config = dict(
    d_model=128,
    n_experts=128,
    d_expert=64,
    d_shared_expert=0,
    normalize_top_k=True,
    routed_scale=1.0,
    balance_loss=0.0027,
    balance_bias=False,
    router_logit_norm=1.0,
    lr_router=0.00118,
    norm='rmsnorm',
    optimizer='muon_variant',
    beta1=0.95,
    batch_tokens=[32768, 65536],
    train_tokens=533800000,
)
Below are experts of layer 6 (counted from 0) of a mixture-of-experts language model. Rows are named router (the router's row for the expert), down (a neuron's output weights, with its number) and show model dimensions 0-127. Each number is 128 + 24 x the weight over its row's rms, rounded and kept within 0 to 255.
Before each expert's rows: a language model's description of what the expert responds to. This comes from a sample of Wikipedia text that the model never trained on.

# expert 44
What it handles: Word-final pieces, demonstratives. Closing pieces of common words such as European, Seoul, Senate, Philippine, plus the article a and this or This.
router [168 135 121 141 149 125 142  91 137 118 134 144 142 133 183 108 114 104 108 132 120 136 171 135 138 130 122 167 143 156 159 126 144 178 134  86 149 156  85 154 119 121 139 162 157 122 143 134  76 136 155 126 122 117  88 145 110 150 141 106 174 114 148 147 127 143 135 110 143  87 127 134 179 164 167  82 144 127 115 113 134 136 128 153 163 142 137 130 151  95 167 158 175  73 117 124 128 159 137 139 167 131 140 146 124 105 104 158 140 150 117  75 134 129 107  97 105 100 139 129 170 146 129 122  98 128 105 109]
down1 [119 109 158 131 111 128  87 117 155  84 144 143 118  99 126 128  98  69 138 107 127 151  96 156 109 145 149 151  90 128 103 129 124 146 123 151 102 134 199 129 147 130 100 103 137 143 109 149 127 104 104 163 112 154 115 145 112  99 140 149 122 118 122 103 125 114 132 123 115 146 131 148 161 139 113 136 129 104  96 116 111 120 141 137 147  87 135 122 141 128 133 185 135 108 102 199 135 169 181 131 163 110 141 133 149  95 141 150 141 116 151 129 158 115 131  92 108 141 124 156 104 138 191 118  84  89 135  88]
down2 [123 105 135 117 118 124 118 114 106 143 118 176 136 152 144 109 118 109 157 148 120 136 126 154 145 113 179 131 143 151 138 120 103  81 135 115 104 108 122  99 110 119 106 121 113 108 135 110 137 141 131 150 131 140  94 116 140 134 128  98 132 105 143  82 170 113 155 112 118  75 113 132 148 154 105 113 170 102 149  95 125 133  90 168 150 120 135 178 146 117  84  93 163 149 144 132 142 112 135 180 124 110 123 102 124 112 105 109 129 148 114  45 147  97  73 129  87 120  98 159 143 123 170 125 167 119 147 146]
down3 [137 126  87 126 151 133 160 133 111 138 141 108 137 120 108 116 145  96 137  83 128 132 141 144 131 142 145 161  77 130 118 136 156 135 200 107 172 177 155 133 118 140 129 187 164 127 102 170 134 103 112 144 148 128 157 109 123 147  93 134 130 121 155 137 100 157 148 156  86 128 152 138 169 137 132 122 145 142 135 118 158  96 136  98  82 116 110  88 117  87 110 120 110  82 119 150  97 100 122 184 115 103 131 125 133  96 126  98 107 117 115 136 111 131 148 176 128 142 164 141 151 157 148 158 119 116 117 119]
down4 [119 140 125 137 130 145  96 121 125 149 123 124 112 142 148 139 118 147  98  92 133 130 159 127 154 136 154 124  90 125 114  91 170 115 161 105 148 116 155 151 139 122 111  92 120 108 129 153 135 114 124 112 164 123 129 172 133 130 134 122 138 137 151 113 165 142 162 114 133 134 111 137 137 112 134 118 137 161 125 157 103 123  93  75 107 117 138 132 159 146 167 144 155 141  99 110 161 165  82 187 119 133 135 163 159 152 100  83 142 137 132 109 189 161 157 102 146 132  93  82 140 197 127  94 167 148 107 118]
down5 [125 103  85 156 164  79 117 116 108  98 113 105 150 175 121 131 138 163 109  95  92 144 134  74 135 156 120 108 127 141  94 126 130 127 151 100 124 146 118 131  83 147 162 132 128  99 155  96 124 103 125  87 117 149 145 141 134 125 125  73 168 168 146 121  86 122 118 110 102 119 154 139 124 118 173  87 149 148 169 152 133 137 143 149 121 133 135 122 157 157 106 139 156 151  76 119 130 143 159 136 120 145 144  88 156  85 135 114 102 185 130  89 139 110 120 135 121 120 115 148 102 134 154 117 139 157 117 136]
down6 [146 151  98 119 156 172 131 148 133 121 127 139 119 150 157 107 102 103 157 109 127 113 140  84 154 137 135 103  94 110 122 149 148 113 100 113 123 140 149  75 135 137 126 143 141  98  89 101 164 159 173 135 117 147  93 154 132 184 110 166 147 109 105 110 150 103 155 113 146 145 163  81 130 106 135 132 141 122 149 186 120 169 133 130 109 167 136 121 147 139 140 138 141  81 145 124 169 112 132 161 150 128  94 132 119 148 142 161 120 139 126 112 158 125 127 122  97  86 124 134 146 137  86  92 108 124  69 151]
down7 [132 121 178  85 167 160 171  70 115 119 141 135 115 103  84 117 121 106 141 144 125 119 136 103 123 129 115 163 129 109 131 132 116  86 127 153 102 121 148 124 130 130 119 133 150 142 139 163 109  67 149 142  60 136 166 146 134 137 136 128 133 134 136 123 141 136 135 121 131 129 123 114 165 172 113 104  90 133 156 154 140  99 131  91  78 105 143 122 165  86  89 153 151 113 130 137 150 110 163 111 126 104 142  88 151 150 100 101 133 145 148 172 150 107 156 133 122 148 106 134 160  88 113 147 112 147 141 164]

# expert 34
What it handles: Acronym capital letters. Capital letters inside all-caps acronyms and codes, such as MRF, GK, FIN, ROU, WMEX, often in sports tables and team lists.
router [134  78 149 148 169  94 122 127 131 144 145 142 161 129  74 132 150 117 106 171  87 144 100  94 135 111  98 141 158 142 104 129 123 129 136 131  81  62 125 132 129 145 160 116 153 150  96 130 174 119 154 137 151 104 105 112 148 120 113 146 100 119 106 169 150 130 146  97 156 103 167 129 109  76 137 147 138 105 133 113 123 128 120 137 124  97 104 140 110 119 115  81 164 160 143 151 131 133 117 176 121  85 129  97 146 113 168  94 163 101 131 139  93 137 161 134 142 120  91 135 107 128 145 140 139 116 148 149]
down2 [181 145 165 166 158 134 135 118 152 141 131 140 128  81 146 134  75  89 133 136 132 104 130 138 154 133 106 116 115  91 104 152 143  95 156 194 106 115  93  91 117 155  97 116 100 133 135 120 136 141 131  77 115 133 154 154 128 111 130 131 146 142 142  63 144 148 124 134 130 144 100 148 174 153 149 126 120 167 129 174 108 122 130 128  98 100 129 137 111 111 125 131 154 160 143 153 118 137 108 164 128 102 110 120  85 163 134  99 160 144 101 134 116 160 164 155 125 129 136  77 150 154 103 145 139 112 139 136]
down3 [128  97 116 115 131 125 118 103  89  79 134 127 133 132 130 155  85 143 131 110  73 137 105  96 146 150 118 133 125 149 128 105 102 122 141 117  88 128 140 108  92 140 123 127 148 143 105 146 174 122 124 146  86 174 156 150 129 104 125 134 151 155 104  68 101 119 175 146 141  93 125 123 117 153 179 121 151 147 144 165  81 110 123 131 118 132 144 138 123 126 128 156 164 123 125 108 148 162 115 159 140 126 166 139 101 140 165 105 102  85 131  63 142 139 135 161 156  95 122 118 110  93 128 121 120 156  82 130]
down4 [123 126 133 143  98 119 141 133 127 122  89 142 150 162 120  92 145 132 135  86 125 150 129 109 144  76 120 138 108 127 120 116 186 121 121 121 146 140 116 123 134 158 164 137  91  99 126 106 141 115  96  72 106 139 106 104 106 130 147 104 140 168 121 102  75 132 141 153 105 125 109 110 121 148 153 154 139  91 143 162 125 101 142 103  99 133 128 108 176 157 114 181 115 105 101 169 128 171 165  97 112 135 142 172 102 156 160 123 142 142 108 134 133  76 136 143 130 120 173  71 104 134 118 117 117 117 150 123]
down5 [119 105 120 179 106 154 130  81 144 135 126  95 169 126 135 115 107 127 145 142 135 122 117  80 128 134 139 155 112 118 121  93 188 130 150 104 134  97 129  96 127 120  79 136 132 111 141 168 145 133 116 130  98 152 118 108  90  93 111  78 112 135 130 125 168 124 113 155 110 146 159 112 139 133 137 171  86 161 126 135 115 180 158 118 112  95 125 122 117 176 142 186 152 121 113 124 157 168 121 149 125 108 167 130 119 140  90 129 130 130  80 137 126 110 142 126 138 170 146 145 135  98 160 103 140 128 165 103]
down6 [ 90 128 128 128 155  73  90 122  92 140 115 124 123 105  96 130 121  91 114 151 137  73 142  97 104 116 100 126 162 174 130 130 117  96 107 132 133 117 145 134 144 125 112  80 132  89 114 143 136 132 133 105 165 129 111 144 146 140 155  89 113 135 145 111 171  92 157  85 149 132 103 112 136 130 137  97 115 103 111 156 150 163 138 137 101 100 143 145  95 118 157 127 108 143 108 129 197 136 147 164 143 121 106 160 172 101 111 107 144 146 120 112 135  99 181  87 135 101 110 146 113 134 154 141 138 130  83 133]
down7 [162 156 133 122 106 122 165 120 135 116 106 114 139 128 144  99  94 141 182 129 157 140 159 130 132  88 122 122 104 117 121 136 153 140 104 134 150 126  77 143 140 100 131 121 139 115 141  93 139 153 124 121  94 168 143 146 105 140 174 111 175 114 108 133 117 141 153 151 118 164 120 197 100 170 167 120 131 146 115 139 149 111 129  93 107 151 132 141 109 205  95 126 138 153 121 141 134 153 151 144 122 132 112 141 121 110 151  96 116 175 129 124 167 141 145 132 190 153 118 115 113 143  84  96 128 117 134 162]
down8 [123 151 140 152 167 118 173 163 141 151 156 115 117 142 140 118 159 106  99 163 139 150 100 118 152 143 129 140 149 127 131  98 106 130 146 157 123 169 113 159  94 111 128 114 127 126 130 133  82 103 130 173  89 117 113 173 114 176 121 127 178 149 132 148 111 125 102 107 150  96 107 126 170 128 128 150 120 163 141  96 154 166  92 130 140 148 129 125  54 110 126 150 134 170 142 139 111 174 136 169 159 143 127 111 158 132 148 114 144  85  94 112 123 118 151 146 141 161 130 148  93 121 105 155 119 103 133 104]

# expert 58
What it handles: The ur piece. The "ur" inside words like injured, injuries, featured, plus stems such as count, form, found, cent, include before endings.
router [143 130  98 144  78 137 140 144 142 112 154 157 125 151 139 105  88 131 121 114 126 100 120 126  70  86 129 151 158 121 107 149 104  95 103 123 107 108 148 164 123 140 135 144 116 149 107 145 125  86 136 110 139 133 118 139  83 126 134 132 151  86 147  97  91  90 110 139 122 132 155 135 108 127 117 190 126 166 156 173 138 144  98 117 170 102 108 105 121 113 165  80 147 118 111 122 160 143 116 138 134 128  93 127 141  89 167 103 150 151 163 140 126  92 129 155  81  94 144  80 124 112 123 136  98 128 115 146]
down1 [145  78 112 178  95 173 114 158 125 110 100 113 139 176 129 100 111 139 133 114 140 122 118 129 125 165 162 136  89 144  98 141 116 126 106 146 128 110 146 132 130 170  66 134 155 101 146 148  90 144 106 135 126 153 135 116  98 146 129 124 110 157 135  93 102 108 140 131  64 102 130 155 134 161 157 113 112 166 130 114 125 152 147 182 172 121 193 146 137 142  98 140 155 112 145 130 110 171  95 147 135 158 134 133 128 150 149  95 135 133  71 120 120 122 131 148 119 126 107 128 142 147 125 138 130 160 117 113]
down2 [154 140 113 136 136  95 129 157 170 116  95 132 148 151 139  95 102 117  93 129 106  97 126 152 106  88 115 147 114 132 110 123 113 157 122 129 153 116 137 104 127 127 107 108 131 137  97 138 121  85 134 139 158  70 156 170 130 133  94 160 125 104  72  66 144 144 135 148 157 108 147 133 160 117 120 183 131 112 123 155 121 155 132  85 197  94 145  97 137 132 138  99 142 129 139 144 117 140 104 133 118 124 160 125 146 139 111 177 162 114 114  86  92 109 154 124 100 131 143 148 108 128 179 122 130 119 134 151]
down3 [115 154 133  93 114 125 114 132 162 104 109 169 150 108 129 106 138 110 119 130 156  97  79 130 128 111 133 127 126 108 118 155  99 130 124 137 139 127 116 153 148 129 146 171 152  92 101 139 156 109 140 144 123 141  47 127  84 151 124 113 152  90 148 156 128 122 158 152 137  80 170 107 115 151 154 158 119 117 136 185  94 151  87 126 108 131 103 107 142 142 156 139 152 104  78 103 159  78 110 165 114 130 136 146 107 106 142 117 170 159 127 137  95 148 130 148 103 141 130 121 159 120 117 130 103 155 130 161]
down4 [149 108 120  99 127 119 149 100 138 168 143 115 103 122 107 133 127 143 173 146 141 180 118 144 132  95 118 139 130 165 138 133 133 134 152 121 114 159 151 131 107 108 149 142 106 123 135 121 147 121 137 126 179 152 109 115 156 119  99  98 106 132 151 133  99 122 138 151 139 133 116 114 138 124 120 119 161 195  97 128 139  77 111 162 122 136 156 108 161 171  76 102 110 104 160 115 124 146  71 175  96 129 158 135 106 111  72 135 131 107 129 124 137 158 112  73 153 123 139 108 167 147 119  85 160  98 155 132]
down5 [149 138  91  93 103 156 121 128 174 150 111 101  95 175  76 114 140 112 129 165 153 151 119 131 156 135 129 106  89 177 145 110  82 154 129 144 156 113 145 137 139 107 130 129  88 123 161 156 104 122 131 107 131 111 183 136 127 183 122 133 137 124 142 105 102 154 153 113 152 122 118  90 103 103 131 131 141 107 133 107 162 122 115 167  91 143 130 153 151 170 106 147 128 100 106 147 103 104 141 156 159 118 171 135 128 136 137 137 116 103 129  99 198 107 156 152 133 138 107 123 131 156 154 151 114 152 122 137]
down6 [119 138  65 125 112 123 136 142 122 130 116 140 109 120 135 193 130 158 103 106 110  71 159 107 102  73 146 124 136  94 123  91 127 117 178 112 137 134 139 145 114 121 179 130 125 109 121 127 133 156 150 122 121  81 153 131 111 123 123 119 142 135 109 137 132 158 102 121 151 184 163 124 131 130 111 142  75 117 131 111 113 151 153 147 172 102 103  75 110 123 157 138 140 133 110 165 159 128 159 151 144  78 134 148 123  73 154 143 137 122 132 171 139 153 147 147 130 150 152  93 127 126 142 142 142 113  96 131]
down7 [163  96 134 147 169 131 132 139 128 155 142 105 139 123 128 130 117 143 173 159 108 134 152 108 122 125 130 154  85 112 163 111 182 120 124 103 121 164 110 132 151 150 120 163 101 120 151  97 166 176 161 155 128  95 141 102 133 142 159 117 131 101 159 116 154 138 109 147 131 119 115 127  98  69 138 124 140 125 140 144 112  47 107 157 119 162 139 129  78  94 121 131 169 169 135 150 171  92 138 155 133  98 114  80 114 149 133 141 133 133 128 119 156 140 127 129 117 126 111 153 106 115  78 139 150 128 136 130]